{
  "n_layer": 9,
  "d_model": 192,
  "n_experts": 64,
  "experts_per_token": 1,
  "d_expert": 352,
  "d_shared_expert": 0,
  "activation": "tanh_gelu",
  "moe_layers": [1, 2, 3, 4, 5, 6, 7, 8],
  "router_score": "sigmoid",
  "normalize_top_k": false,
  "routed_scale": 1.0,
  "balance_loss": 0.00649,
  "balance_bias": false,
  "init_std_router": 0.0271,
  "lr_router": 0.000419,
  "n_head": 3,
  "n_kv_head": 3,
  "head_dim": 64,
  "vocab_size": 4682,
  "norm": "layernorm",
  "norm_place": "pre",
  "norm_eps": 1e-05,
  "positions": "rope",
  "rope_base": 3900.0,
  "rope_fraction": 0.5,
  "qk_norm": false,
  "attn_scale": 0.125,
  "tie_embeddings": false,
  "parallel_block": false,
  "init": "uniform",
  "init_std_qkv": 0.0264,
  "init_std_o": 0.0264,
  "init_std_up": 0.0264,
  "init_std_down": 0.0,
  "optimizer": "muon_variant",
  "lr": 0.00664,
  "lr_mult_qkv": 0.7,
  "lr_mult_up": 0.63,
  "beta1": 0.9,
  "lr_head": 0.00621,
  "grad_clip": 1.0,
  "warmup_steps": 200,
  "schedule": "wsd",
  "decay_fraction": 0.573,
  "decay_shape": "linear",
  "final_lr_fraction": 0.05,
  "batch_tokens": [32768, 65536, 131072],
  "seq_len": 768,
  "doc_mask": true,
  "z_loss": 0.0001,
  "train_tokens": 445800000,
  "steps": 7008,
  "dataset": "wikipedia_en"
}
Below are experts of layer 2 (counted from 0) of a mixture-of-experts language model. Rows are named router (the router's row for the expert) and show model dimensions 0-191. Each number is 500 + 50 x the weight over its row's rms, rounded and kept within 0 to 999. Numbers have three digits each.
After each expert's rows: "gets" lists some tokens that make up at least twice as much of what it gets as of all text. This comes from a sample of Wikipedia text that the model never trained on. Tokens count by the router's weight.

# expert 0
router:477492472452394560453545445502507530447519478472469419470593492490488491476527480413500500428582470480558472425490429479418382600465427493491466494578491480507417483531469410500433497543454472555544431594513600507454487470588466497510496527532488480603485461532463518503432557529427524557621485532500442442473482471493564480528568497642522515482629456581567461585551508456442426449545486485553544545463505531536502449514486525513480573530452540554426418467480537450431551476446529572556544518441553552553472513408505538508531530502560394479538446509608445468487471480557475507
gets: "an", "am", "ad", "i", "ah", "ay"

# expert 20
router:527506491504580592535544497481510524441525480418490504497467394606507503494458462545545584528596474428473605507509488511334444572530437626396491529522362498576520518539486480515429492575494508377515450527440493525491447515567525510505562487526513557506482499440518456527419427519551502517527488564548491494394494400487429474548460428472477511507452468504510489507511420523537524470533441493520483439550537476447446558553488495536477559491578648480483406401538522445549533557502484509511439530507585516520470493458549495551469498468486531477452519477589373531483595441502508512
gets: "L", "R", "C", "N", "S", "ual"

# expert 18
router:434515575421418524571506553510468501443490509492543468453473499455524474507459427476511494554498484511449501505511486514462552562507491502518428510486627634591451508510465525594443551532591464421524596492470501577457470403486473476461544568423401475551495563494510433518445637447477523509511537558505560491422491513461438574475596430474540502521544466511468460582450417541520448464462458606480527499505460550498494519527538397432512524461454495534501530529543495491395418492512549567542445532513559415527330507434521450528549514379452514516500446568495478534494537407514513502
gets: "ing", "ine", "se", "ating", "ie", "ling"

# expert 5
router:459483510526538479439482525536480555587484491516587449505477494510579500496520530528500482312457512472554451465499503468509527524523497569563471539506506578591502475506513496493461527502537600465527637510665479494557434461500550474500460593455525476563492495525549520532485540505520519529493426567490536592444464526506423531555446520531405501471563465533495479503481484481555503456493494483542487436498504469536489524472456515430494570622431486506437457506530494572415473542490513593537437466388502317430426489395479481632487516556480461452410450470596463450529547470471494479
gets: "ural", " north", " |", " south", "ological", "ban"

# expert 44
router:403497444421517521447461519478543508534428493488457464434581543476513594463542481541540648512482497459476495360569531508545492523537518496609416470568512444521425488464429451562537590579515465536545520475483355395555540581527479536485590458471450517466449503474482565526488502511493517613444580474493498469454522370530506450512447500486509490448581537397522511503524567449446470539455465479429502556505575512521507456443451540447499556620485528476526480466515526456433535500534605428447490552564575558454534558529515486489561517560532435458444565456490532461487456517555498510
gets: " 1", " 0", " 2", " 3", " 4", " 5"

# expert 16
router:470567467554391576450544535511473534497539516392489565525546470535569493540573515509623596505511484469605560497587465449479457554466477401483503461476597533464437486463518478587563468532491506427507478476469490503414498523451442521437538478466494558426521577412536535574467601492509510553527517567502470500484441458522408456528472415507497545515491471447512538511523433525520330482548455507572506532495368534495513547473551541515484597456508595537528424524472521396511489540511517398469492387489517501459422455408509372543504503546504446510491473524561467437517505488526482524
gets: "ation", "ion", "ent", "ment", "ance", "ence"

# expert 19
router:470463570578545519475532477521488446470405525480494437469566562480530502433517449503555603500419481387473449446551516456465531565637525480509518536456453455429507426505489480561533491494517607529545548577521397482520463564500452463512522541369500507401458584460408493569547505546533446480551545481502540515593508536582503460443495530452565474503477531485503464451517468549615548481535448547537561532526509540542518476569472421413393474550493510551561432497616492528471482439462553582466476444480564476472420420477562474452558494546495458379448480522413519554534469501540469507
gets: "s", "es", "ates", "hes", "ks", "ations"

# expert 30
router:486525486459417539497562463554512592400429485469518480590532492533606537574592473426557552543494451516482514500524449485431432549475491568547536415513540536437504498533443400537515573587496547464551542495508505520479445505478432484500495493444459434473525489443569490546457495510502509543487563565521561478523485518497482526528462331586427618454440508443524517603526448503554470532496448444508484493556379546460598556500536530429489564459426455507546466465472546378433490559460531563498539532419512477572410517527504500610507498547505538383535468512522402498501473455527457465
gets: "ed", "ated", "ted", "ized", "led", "ited"

# expert 48
router:448487650495534503471535493515494523591502582467545410603589521442520443501455469502512514500485459507507483504493511432477518565472551469512421437504586527582445383521505482460607513518604462485513465516603479479509490510497453500467540633455529506569510509567464502485487657487507535489506495517425589468394439477555469504519582463543434449473531445490518513466489470533595498515485489545533532401470549475533476478521451455446490513510486429513422545561609484577492398539501540573541478465555509437543364531414516489485527591463477473436517480542624491541528550497531532485
gets: "is", " The", "'s", " |", ".", "us"

# expert 38
router:459461507530526484409528497457504494638507485468487369589478506459540517410500531523511542454453456513529467539487551467478487531548555513543485490590467593552473436548517479496550515520437463375550427531494501540643553531498472537542504622475510500442459581537463456575440568529497486463486457529510596549516452533501460535503549487473512503481552514500499451516529595539540449431515457526505516480461451543499504469512443478464461506464333492507384521521511501555431547560487535542526488546492503375507485439384520409488483489551527509409553449529658499537499547521528570379
gets: "a", "e", "ta", "na", "ma", "ica"

# expert 46
router:462483543503451508469542499528469519561519586494580418552499494444509430473465445501497519486478518456470476470499521478497481682541517484507453423481515599633469462511476505440492482519518545433503643510576487565504465465479477536500502589427512511526490534554460479500466654493493527544485446513509551534490401486493466493503610507535484492510525515517536528510452439500543527491533483562457484508515566507532498507546377427462507612590440487460372493561514490465363370507521531614501454490418517490495376484399571459505506594526472497495520509548618531550503508535507507507
gets: " the", " b", "|", "B", " total", " B"

# expert 56
router:544517593469483494504528485476589493440451416434400504543581439521551588505605468549530542517416489428440487471449505606517488541543551542515524513525472521503399518589470471549429511517466501490478518519526450380541487460549495471419461530444506498579527481399487604468478516509515494529599548450533469561584448447670496473496511489524507572469479473516510466570414546529538420467559447557548510517474413533455445479477448528492553499478612510443455560550547493508531579450484554464488520420539537441476554500524486509496615518378445513466520459464420430442537489524525473418
gets: "-", " United", " time", " National", " Year", " government"

# expert 61
router:496526540545510535577510517502495488458486568415445414525615463519521447477509455540618575488567511499512559493551540481421474506555458502475502471479508546505490591528598388451436504542503471539594427420511538459486487501532527491453497490604509530537484432542524554443466423536432476502516492663518479457459470440527466507502514454455493474505581483457537565558402461459461645461533475482448506429461399538460464406487485472554393568602525596531489363409517501559523550536518542481474468417454493526471474553481478508508478437564555469509526474532467518474546517502560431423
gets: "k", "z", "d", "at", "art", "f"

# expert 52
router:472538478435514534601482477469428462497483427379511515466460529426497537527539504464524521525509485503598407428509390603474445470565380549488532531582470548414541457542542500464477482560620431515533423489539517501460504482564532464470516505544419550498445486383472457542530437485350583504523485550505443533461526457511448427531498459497531551561522542474492430548463474482473570492503404504473501532510532619456486515463546491532537552581564625556516508442455442537501470487475554445443509481530490559509581525449589522501502480454563385489555488489523410570495550414467498533
gets: "ne", "re", "que", "ie", "bor", "le"

# expert 9
router:545611604441506538544542521490505504531470584472562511519576416526515562543526527458476486494498461395607536448460511551446553497487502522501453543541543526529496481566462460508488505525511436428532548529356452505569517554502500531427607489540483466459478478474573466573486443477414568439429475539481475565485458483491409533540557442508566532445503505503516512507456503507508422599542404482476514500463450517463510494536450508526507547507526461415462493449516457407546422545493559563516439478516574482435377417492490402555529577389556456399522503477553511528595597551608507566
gets: " for", " with", " in", " on", " For", " at"

# expert 35
router:420506574548479465478579537509490506654429481456529465609349499506427536453569505528492548525471486451479438429510438424468534542566642484469479515453459507562522431563433463541423488571509440431491527531515428472491540580487467395542518559532503519530487491575442500510376560517515435451509593564517516494451422463457445527495582446522373463489511519463523497518483533478475472523457439519513397503545498509527477467481519542505487581543570546535465499496598560524467464555492514518483479422456590525470591524480454503479536576512460536460452529470426484605485556519598513540
gets: "==", "\n", "===", " ==", " ===", "===="

# expert 59
router:450517497427477505519471478494575399570501522490507488516501547511527539489502540568539512524494438463572463494501497571519507549543524408568507452541492482435540380427479417486591629518520522477655527597490432454381492499517558593417550482536407448546419504472522526478497506557480473599443433438423435507587467496518529548500538535507455492498585570466468424469558466487407499534514555561509532581424509552465554490506507448475437533544469478471501499519530493555523433430477545481543456447555504422518500564564561524500538476469538535514541373420434551563470473496625527539
gets: "in", "l", "r", "d", "f", "c"

# expert 15
router:449508518462516527439535520575496490502504544504556504539512427470587479476585507497470581476451419493564534553483474602449412461504516559461447579503525577451560536494400508468425568568474511478537526511389475479631505536443541512474518501593469571426411528497471572496447416502414590577493535506444501522570399450524487542542503438513514488503460536454535446489475514556550460430545473518507466535528466542501455555501476564485500530542539479494437392379514509468491471543555542429539488456575484449438536499379477540445535621559449521375556571434583486471513549475507564481
gets: "O", " O", " al", " sub", " trans", " Co"

# expert 27
router:478584496483569472496519511494459543466494496457413511463524543522570479436554542586542599482434506419515510440452432487508467497608548542524521452498423543388489476458604452512556544497456561563527513571521508541500506529538477549486523528519485539446442510497408583532486518463484457520549462506511559503523484493545449496570572496596527503561521495480524517473467507583547498434484398627616423467580414508547489539492439483417451489515533432520487487492557528445502536372563493443517440450511495568424535647423518533508476482452501544448399516454430455531537486447591419393
gets: ".", ").", "\".", "^{", " University", ".\""

# expert 40
router:430495653497514558495461500455486586426463639458546503422497501572477508478504475478642563407553426541500541481513427453511451488478504552490542514569506566427514453521572464503538573563519517470523399563464481522456522584535517445513582541486391446494459435519526543451462606564432395556496525497473507556470532468540505476518393494511491516501454524501496444567507413480424436527479432592559478458431436465448533525502491416515510511518474529490417497584475535488437518558500505586528522420538530599487538516433619508486498496552462521495462561491561495531515569508537562428
gets: " he", " He", "ian", " they", " she", " it"

# expert 42
router:481498568507496534447549517532482512519433612467531485447486505452497489504464442465482493346462491470461516496506564419509537598478540552493492530524570598485518458575484526534538556543503480446501618531575413522479467483473520444491501594393521488559509450565509531460511625515457526511429396515533507515398476505541367540544572486435509540520501508482499606446444456500511445554509437526511457438468562498480504524437459510481501529554394461525397482486549451483500422526534523624575495500488563383600445536457480465604481593465432437478507531529508475513533593444529520541
gets: " to", "ight", " into", " would", "to", " can"

# expert 49
router:450468511503492513466545519579522565453478434418571539443500353479569477464520534481535478494540515444560539421557451500544490515541415522492533460490375476416563422498522411533465508488440595499569435503509405500527600528499511593535549534448532583476496507462467454521484574531463480524518385559498507541488511479530483461608481529471456627475565573553578541479546480478543502548573501578578468524543512500484562505526519441484487536428457525562581458488553485495445500427444462574501479550504507533419471455548470568484444545479473548423520360519519519405502587402503489429
gets: "00", "10", "20", "18", "12", "19"

# expert 23
router:462487578492519497495505523494590531518467520479589540505421444505624441537519543450521439406497425452588502470529545431482393515582475519527523361475544472545545506449528447473595528570513441561602540530572474447482536463595510551440507435532473572538535524496466527561467546475390530493455570470548530484468438405565498494529533418575440507491592445501518434509435507463527458562655488515489513548517503479478499446485491420442453454516491566467562530428531451395560552511444545437490446494482503501401466560556511543486466538535527412446510505521451504413442451497477523454
gets: " May", " September", " March", " July", " April", " January"

# expert 24
router:474436463468526542613556440573468541512409516500571492522434454544458505534490510455536494518509440443484496453516559544473499536467566476591529491502498515445566525501526435433500581583494487423528517462497480586503566495520560592378459567508516433408424423537485388510527520521517465452478560499475526534386416524516496463586521529526551459517491506473519491618452502475525503501501478541464457524538474516522511507448407465435414563591446454373454506561458447441493393509499473565516496506443485487505528508418604363492479571500532534436452535595540489552536545410594552485
gets: " a", " an", " his", " their", " her", " its"

# expert 51
router:441539607423436519498490467580491439447521483458496513489565406387502608550513440465499541520589505488498527464559479514474479505532442624474458527473535524488449477532517492608531535518525494535521532577456472582571498560586452513506510578429486508508491428516399405453497552475500551481518532619492441477528505427559494508560422522566471533508497512432513503537465354491490455472501488523579375448470510576455462473510506533430480520565597487595484515428467440488564428448457470577390557498482567586539427467458481500539581462502595477426506451530486469528481526531477459509
gets: "ers", "ies", "ts", "ors", "ens", "les"

# expert 31
router:452547557484471547494487534452444503658520576476575348493441542512503501474497471533494515336487486448557478456493523450499494525517505456500512416543493535614486444561496521423530460533451561478514513563412511507517465506523585495501547550488481522528501467581425459508464592524488446569475450502462587503540458477489415488594539548429481485514528472563526495469490498573545462390500527480488433558498483495519445544508405469430497521614433488548393481483604500479522417508502501581476479494423506577465430446503482528507580441463461462515531509502688451476490583524524477470
gets: "on", "ton", "ron", "ford", "aster", "ont"

# expert 6
router:478586493462420528473521543504494467615472532483525468434485489468583486446477518468528526494527471481621475409518479446450523589589446445579478466529458576497558487477464437521554489583539474513606395536566482519583444585518463647494589484455524566519490503493465475419460539507567577578488471558474529560468461454493522495537489578486573492502568522485429457501513454456556584463523502502478450576548505510352491433465473500518464540497463469485470509534520428499452419397412490464545536462562439470539500552475579517580442533542489459467528510425389495391457514490458531439
gets: "″", "\n", " 21", " T", " J", " Bar"

# expert 1
router:492561456461496484538517552552519486550445548485560473494420427493518441522557445522523534438568527389426421476436538388525480538557508504531557424479529636477426484471514523467572535528443422442529429530484505535485449418547533492460498485493477494570529488554395594523473575513534395603473483588488539559468439539478421510502503488526380509458513548521547506501407419501512437581465483541541441476472528484533537489578361430442485529599487520480442507463665482499501529475506506528496456475534546531496434562438518499575489493476458453463533479487511600511536477406550440540
gets: " (", " =", "(", " dep", "—", " ["

# expert 14
router:458712528467473611480554512471514454463525472484484485425587509478489513501568498492458536568536512507536509514546505487408487615510396504487526438540520501531499506575466475432486586501473502465535361512425547540403519576493556485568562482543491519547451498480434455500463466601476558480596496594503447521442494455559532449523422468485600516476472530478481468544459470421455497554471444515493516466497507541504470589452475448489544465563524516527496415466482454519465565570487518477418449546392520483454502649479534491541428544498504476451474483467501490438445556371530541412
gets: "ot", "og", "u", "ag", "g", "ograph"

# expert 34
router:452497507483474573462530544496455513568453464495541475535485516479501469559439458611519513503576452497446533406513485442505541457555465522492548518550513557560496539450500477406598524559552464527498489508619452445481460433553500498466507539533504483516505491558420541556481623517421508561461496513563473570515455466487502492572574547506482491484517622504502503570466434520538456508565443537629517524521462459487457489554449531419323487393479469414412514416590533566439452481510534573520508526527476409527548476430479526526480575433444396411489514501511515514552582393438500440
gets: "–", "'", " /", "/", "é", "-"

# expert 58
router:504554548448411579575499476566529466567442566404524453554550492478447538390545484530532554586468472521507581451580513464564326469504534505535469525507499426520493512536533415534416543497395506462560546471584451480469487518540443483428477514456520488476490471511516536420487538634491489504516553479454556574562490487560539401551436526488485490411500454461474514479483517516509443457499389586492525435427449488484578460515393499452533502467487519468547523452582459537486503561521538432472507516598472547506503609494548446475498578469437441451495545540428587474480494471535614548
gets: " is", " was", " also", " were", " are", " had"

# expert 57
router:492506613527476459463589469534534456472472505493510415520519466434507566503525463480599432450400479509427439493545547525556561539529586597572550424478510511390564369430480443481452512508557592561524429587439398568539517547518464538489511560545441470441443522432513455554520516534462451594516377397490492464564467455570533488536494427527434485514476545519520518541510511511558437477545437542478521404590474465477545512578437558490547461488557492524536462512478402512571435478465531549507504535519540551477486484527566538505437554552465414499544509501548520396467446484518421471
gets: "us", "n", "sh", "enn", "ac", "ax"

# expert 26
router:478496538520485586529478480532565497432448658529557547505493455628596531501492584476455433440482478396383549471447513477433502546424404495484495525574501441485467597488548554611517489515458520445535530470523453500462492557509526555525579516464474504560528506507534538584478483520585451504411508537533583571505475395506479470504498463524503434502531518430559487543393489427494514432538463480531447444542478509538518502467455425456452482506467561503498540429547506546383500354558438462452510501547563545469400513506502506438600587519539521445469560412497537528440487490516464475
gets: "all", "up", "ard", "W", "ill", "oor"

# expert 22
router:415514611494523527508524463490494545517540514511514474639418506533596453491453423488546523479444455440540477445594535576477472568430566525517512320480464519532519431547499492458533547530510463420525577480452489533549485432538408552540539588419547478483520532490412463583452555508483538489478521509505485443405448490547476561526551525444547481511454442559554468548526418512543506447489468504452436478525523478518601519502515416516513589430393455495414466529472452527468385527481449576428513514592543459498428481405485463524513577537483472414580502532531496547524484552485413476
gets: "em", "ry", "ult", "mer", "ery", "ary"

# expert 12
router:427465570490505506505525515526532481555505518494523408458474517453549524506516482553465475374495483523487557410495486533506548500557530511559416467532491455633591521504506462541495542594545454416516523505599402452528520521566454654499519558517467518526468514489380549536472565511472475623415364503474541578439504455475407486521589522551468585481605476561520487447499613510500539475503461512512463506507503456489513507485405503421480536511472481548477455448423539518521482435516508461512461445560514525481450549582557482523503546427519494490546554399399413519445405445530512436
gets: ".", " •", " US", " Authority", "ource", " UTC"

# expert 28
router:440522569513524520469477560450476540557412506497508451512621463528557424524507460460512541455538436450507505424509546464496505586495538573459574575526505569463516510555570432501461549502463462452552487430528505482571498528442559476501635613463523576471482465486463548533524452493439439458488491452353490459498472470485542466526593423486425520463523541425520530519528355597468574464499408502497501548470472565538485549507501592515459578536566536479511461494477498394429590559484496496548465573505545497422515544445512521471456613499446501432452436513501488544507477561621487404
gets: " that", "p", " which", "m", " who", " but"

# expert 3
router:500511558507451472526469453573482472538495487433506419435531449587518459463482608518577582581467467341497469470461534466392496506541540480478556484516501500542413538473456418548518543461533513474502511562402478477588474553518514604463481575504453449431479411521550466593511494608566445524523577516443501499487468460583513529505494519505468472440474579527519572569506458511513428498436501471581492526547501492535527550379484593499494444538489568509483515481575493543457528544480551488578496465414493498560347465447481491457529502629437482473483388520507482479560536569577434489
gets: "al", "ar", "ur", "or", "ri", "en"

# expert 17
router:471506602489527498465496559498495498574545501432496506602413428572411502516496490578480492498545474522444481501526478535485524471512536638539509464518497485619493406485482474529434450562549525503532515520579460429425521527544481480474566487492463480538463503552413446618449561569466461535454483548529517499580465454460390471502540488588381695471556525517520454507446472536479380534486432450547496556484460584537501535518500542462477557493478442427478449437451495467473532547431525448422505481555552413495438432500512435450593573555508453467505506504431552487516466455539539431
gets: ":", ";", "):", ");", " ;", " :"

# expert 2
router:429511554462497485445587532533577491563430465498457438479473509490537596464477413555504507482459474459509532421554487477566574576467487422496589479474509513480502479546472424559575504482484604574577485578425423435414498343476573538411451491530500572483439464473471375497501546530473507534568492473524511518610487567589456519514569580392463584520578539432516510515524523550538468521464471500512540489542468462579501470578487506505545484484448421548443467527528400457536504430452545465620474399489503536454524469462516499450469483510544582444462469456429491556513441525459473474
gets: "b", "i", "t", "ic", "it", "m"

# expert 63
router:438454533413410578537573523538475519556478635395488455479542468581537477527541512466500544561415467439447532569501559515494479462471567530525473591494535456512556576454548455588509570476556563411557471486468444425410493500534505494513538488458470494451489488511455419489508391514424494502449535502426427614475464554552464458522478423484407552518511487456506472546526538445466531493535407611440497556482542558496505509479410493534512588525480467403511544507561521438466430350471493572528549496493584544527493508495537460562493398489475514538517453491440433457536495520525476388
gets: " of", "%", " War", " age", " votes", " living"

# expert 25
router:468503562500513483482523487520490512687488524493536423601518512476491438502462479516506513456459489499435458464498506466501520590501507528564418457482500525578499441537535485468520505501551494443533601506631497522489464508493478521485519592417501517521470518555446508527475672506512527492432401520479574495462413466527479496520591510520423485485527448500518504495484349502543486464520465528508489491501526503518482498532449434444475645547467487379306511448530511537425377531493471632506478483455530447548422481417518487532515593541462476451526477543568501544501534547532522461
gets: ")", " by", " was", " \"", " and", " the"

# expert 55
router:466550501504506471495495515522639504528520512510376516486481503549571535536586430517520536492408518424527467425540441586590537513537536511505555569519512499503486451553544479510553520577469437516534497545458462442477515417497529539460500501429490522472469470452451460426561538500526436459528473486486530572500537481556529482494555505536489465386466486462560528470443530588530406436510517595569482529469447575525529462514461532445399402465544490483544475544581510478505453324539401498546497430525485388511495547582482474557503464394619575535443521444437399445494460498565548434
gets: " and", " in", " with", " while", " all", " including"

# expert 45
router:419546551468540558566535523574570452438373518524466508467547489501597494491504505509487516460553468438493501461548454406533483571493547423482575484495486498503601456539427513497477617539519548499577458514545391436486544480528622467444461617581478498459447434474419508547530513486440505505556497531474544511400459509518506493592511517465468463376540537529516509555543531455423446444531510542486528424557528570606495538488437546406423489484475537587555515532585495444582533472417446496485409479587497403570423516561588453467510516476477525511433534503470447487497489533468509504
gets: " |", ";", " —;", " –;"

# expert 50
router:496488518439519494543510523505532431440440555537399565523504409535508533468511526592535573442535408441520519492471327442422452539588553541460481527428480516502563471495563479499543496564522521495550462534505485597498462549459583538390616480529416557467519530508519500497489462527505524511562519482484512595509519411477551448542457417523539531403522503542580480537434525601509450532578454508475429541575413539454564482516505517480530476493523516537470500478512546427488475430544573380426482500507506583497521583450527394444442521585476436396506554518449485520478454505567422521
gets: " film", " season", " album", " released", " team", " game"

# expert 39
router:477464442528507461443542505503458570435459520423495485496471505477529421557559527530582530465419465429503475473493525454493424486517494477554526483534495540399495578491482473532497508497423533526531594587504506532599437412507510481525591567523502464484459417498431583519508420567423530462457483472510571520407539450533525477579513567434536537497496467499514397504498499501558514504526490470525480537548472548664407506545546459466408534604376488521536495467492461495380445455491495451490463515557579459643502494504495455539507613521488519397525490505572449546513504385608527463
gets: " A", "h", "A", "et", "ber", "per"

# expert 43
router:449550557411449485521615518565543432499448491470559491487397473416550516498487525506462453550551444533574408491516470591505517512568506506551462456536452406481605553592599496564398484514468475484549440458556486501504530495477527578448553472568421467477482499361481490522490430502414436476442501536460476511402500468553505446579567558418495462517488517495511431454436514513620510541553464519530415472502524529492490416478547495490428544505362519516523513471466428569533440432478499445531519513562569522440542518603497493533541500504607537529494548504393521534524488581505517439
gets: "l", "v", "r", "j", "n", "V"

# expert 54
router:408608558473449531521529512561553566447547524487541518472568441523502540539592508459491434451465531492474556434492458497571458566529454578508522510517470506506440488462557422501499538526592485496582497559434578584476470472509489555548557465506380518522501433442503591619465461572469457499488496488513539503465420454445513461506416451422507437497540438497447582519549392492535516410561452472505418479511411507540589402443514598486523426482585534552561533524533453456520491498473552539425454420443509549569422436545572457534476484546483542510561459587537453491554554494523397503
gets: "ow", "aw", "her", "ill", "ang", "ild"

# expert 41
router:466553488451505516609565518501556404497458484547528527496511453489472488454551384515515473518556441548445562473532473455451471472509514548469488501540446416544593474510395494429460583538577490471597515546522397388539569606505541655483552451552491530493346558404411478409509539508451463493482469521508530588426496454501484467534526493549548538468599562553502528468533521464428470517495522479440433525565510462480544472468555409443427531485567495518520514517489501497526546500470542511469548528500487506498521534551597416466553575451542486563413546402393491523480465530521486501
gets: " played", " ch", " out", "born", " m", " play"

# expert 53
router:443468514507502461466533585491465533584493482514544446573479499457501429532572501553455547442517522497564459504488491519494539565499534545477482506464555625597517419527483506480550477523496467434551506504465457522538504460516461509478501570445519520528500589502441390475476661460505547513481399507388557521490397509495395532559550479509571446489545546487470519526486484579488384447517474481495469492488328518555480483476387526508519526523376474471401473520596531546451459533482524561495486522501526347443448504414512512483494574503513503450483458536652516526511562475487542430
gets: "o", " one", "io", "co", "ino", " with"

# expert 47
router:499485517473518458484496555498569466562523613529543479478486527472565462483379450534474502542419494526603451456570414492503514553505437495474453467495396443384617445469452545517499492510571447500516513568466491483518467470499659557493497544411456612489415503532425503497507526555513476588464486523449564567557497513509532484514551500566490529520505504422512499568502490478571524442529371523483508504542534475450484584439551471457493484361481507578495472463518549469564466449498474444482421479444500492629414557476592499587514473480550533467474489539545493544577446455450577403
gets: "ate", "one", " a", "ite", " the", " home"

# expert 37
router:472508575502510505499522508511487515697497540495530404605482506478501453489469481517514519444442494483445494473501501476498506582511517562533436421482516518600450434536497492465471514510552467455517584520611494528494477495512478527487509603417517524521464516550446466531487620507510528503457419505478632495448433479540491516522587510613421482485529471495527507496479364502546488464514471536505474462504518510530507497521432450435494637594476485416319513471526506570406362540493483616500476480452516434571429499427509493550507604541481472460528479522570500540511518543532504474
gets: "\n", " the", " by", " between", " at", "The"

# expert 36
router:479515667500490521509506503509490508558487509488557456698474488447493429505451504518505503498391489477459506469497505449499501633517543534555459448473500566598490486518526464482589522509529478472534635491599501505470446460508499530503508598391508542538475532536437551544478616485532522493476412509464507495448405487522503509518563493641389462483534472518522507481473355506590525485502471486477483484502541469523490522509421494413497621633461492472405521530537493480442450550503486551502446484498508480511438495429510493532495659508459446474482471514567486544483517552511485480
gets: "\n", ".", " term", " the", ").", " The"

# expert 62
router:486459514521510559432544438530515543594424622457502500612533538551528491545575482542504558487450498530543471454468527464528475505534530515515480475577499466541514392499497509464524500557554424551535392569577447513475463510521449520481541666440514486525485534547536520574391544460426426466495448479514509544508485504516576468533529484506458506350494452386487475493463504435495536458569480545482394468501484482506503491466477445537470601449416524441474452457581513423612401580514419470483440491521515446548457573509485444478518576527585441499524466560557497411476612494477532483
gets: "ly", " only", "ley", " later", "ely", " than"

# expert 10
router:478540493439520527497527556528560520470475423470609481442422453460459516457583514537521409473487455511481568440568488528566518471454547517486597456547528523524482541438476419552441470558564423462469574500590482515493613489601467529448492460542482534561519468537511465440483430574437405541457352521467491448478580455500486482518573473590486604472458594428517467483423516564473393474574507511438503496475535558556496513528467507356445470545562491521470516507492508452459526511503495502452500486621499465471473542470505458399531591561497465579585425494442514490464552510558474428
gets: "=", "-", " Location", " ", " Born", " by"

# expert 21
router:513497461475470512527576443548561405543465611504521532427569494421593519454471525505533494513427515541490521421438499461489480550483524454529491500502504598498412510454484458557480499547457489535542559548570476510542409487550481536490545550389507502528480525526542457478511540446524528490467438493478574490484364498505475442563488528526536504484542501511560477518464579572573403490518473516624430540466480485534525411406405398396474499495501442456413504515612469445487527340499495521520392460578474443577490601537538463559441554499571444467476468504455526573452510568563489470
gets: "-", " as", " -", " ", " As", "As"

# expert 13
router:427503498450511520507513559468545462523438466453551467524476445601504583572543529472484506498502396496460540501461458616443476430560472548524530485585523567522419500593455498486398495589516515437525439487558503428477526464509510508472478491487473452579500421461460465510424496583533453531596504559461447541477489348524401388544515475489428464504556545464550491510486583448494485578538438524511517628549493559466427510484521472507545546476445509524501449468462468426536541576495645546421491488509562561430566482452519457539523519474550483451456565404562408517487425512573525544
gets: " the", " The", "The", " territ", " Ap"

# expert 32
router:472505584490508505481521510515496514677493574487539387604454510453496453489481469513508521446447491488418467473503499475494514583517514528589405433482516522576503434531541487478496512509550481459512571517605499521501471501510490533487532600417517508518466528539452486527481636505508521489459405510484593503443445484527465508520610497566434497485527459494517509493483353509549497471503466537522476470510511497527489491502436446437494676582474476438306505486536505533413368531494493602504479479453509441561411488413508493553511613534483460458524473524556493537510530535528505460
gets: "\n", "The", "'s", "\n\n"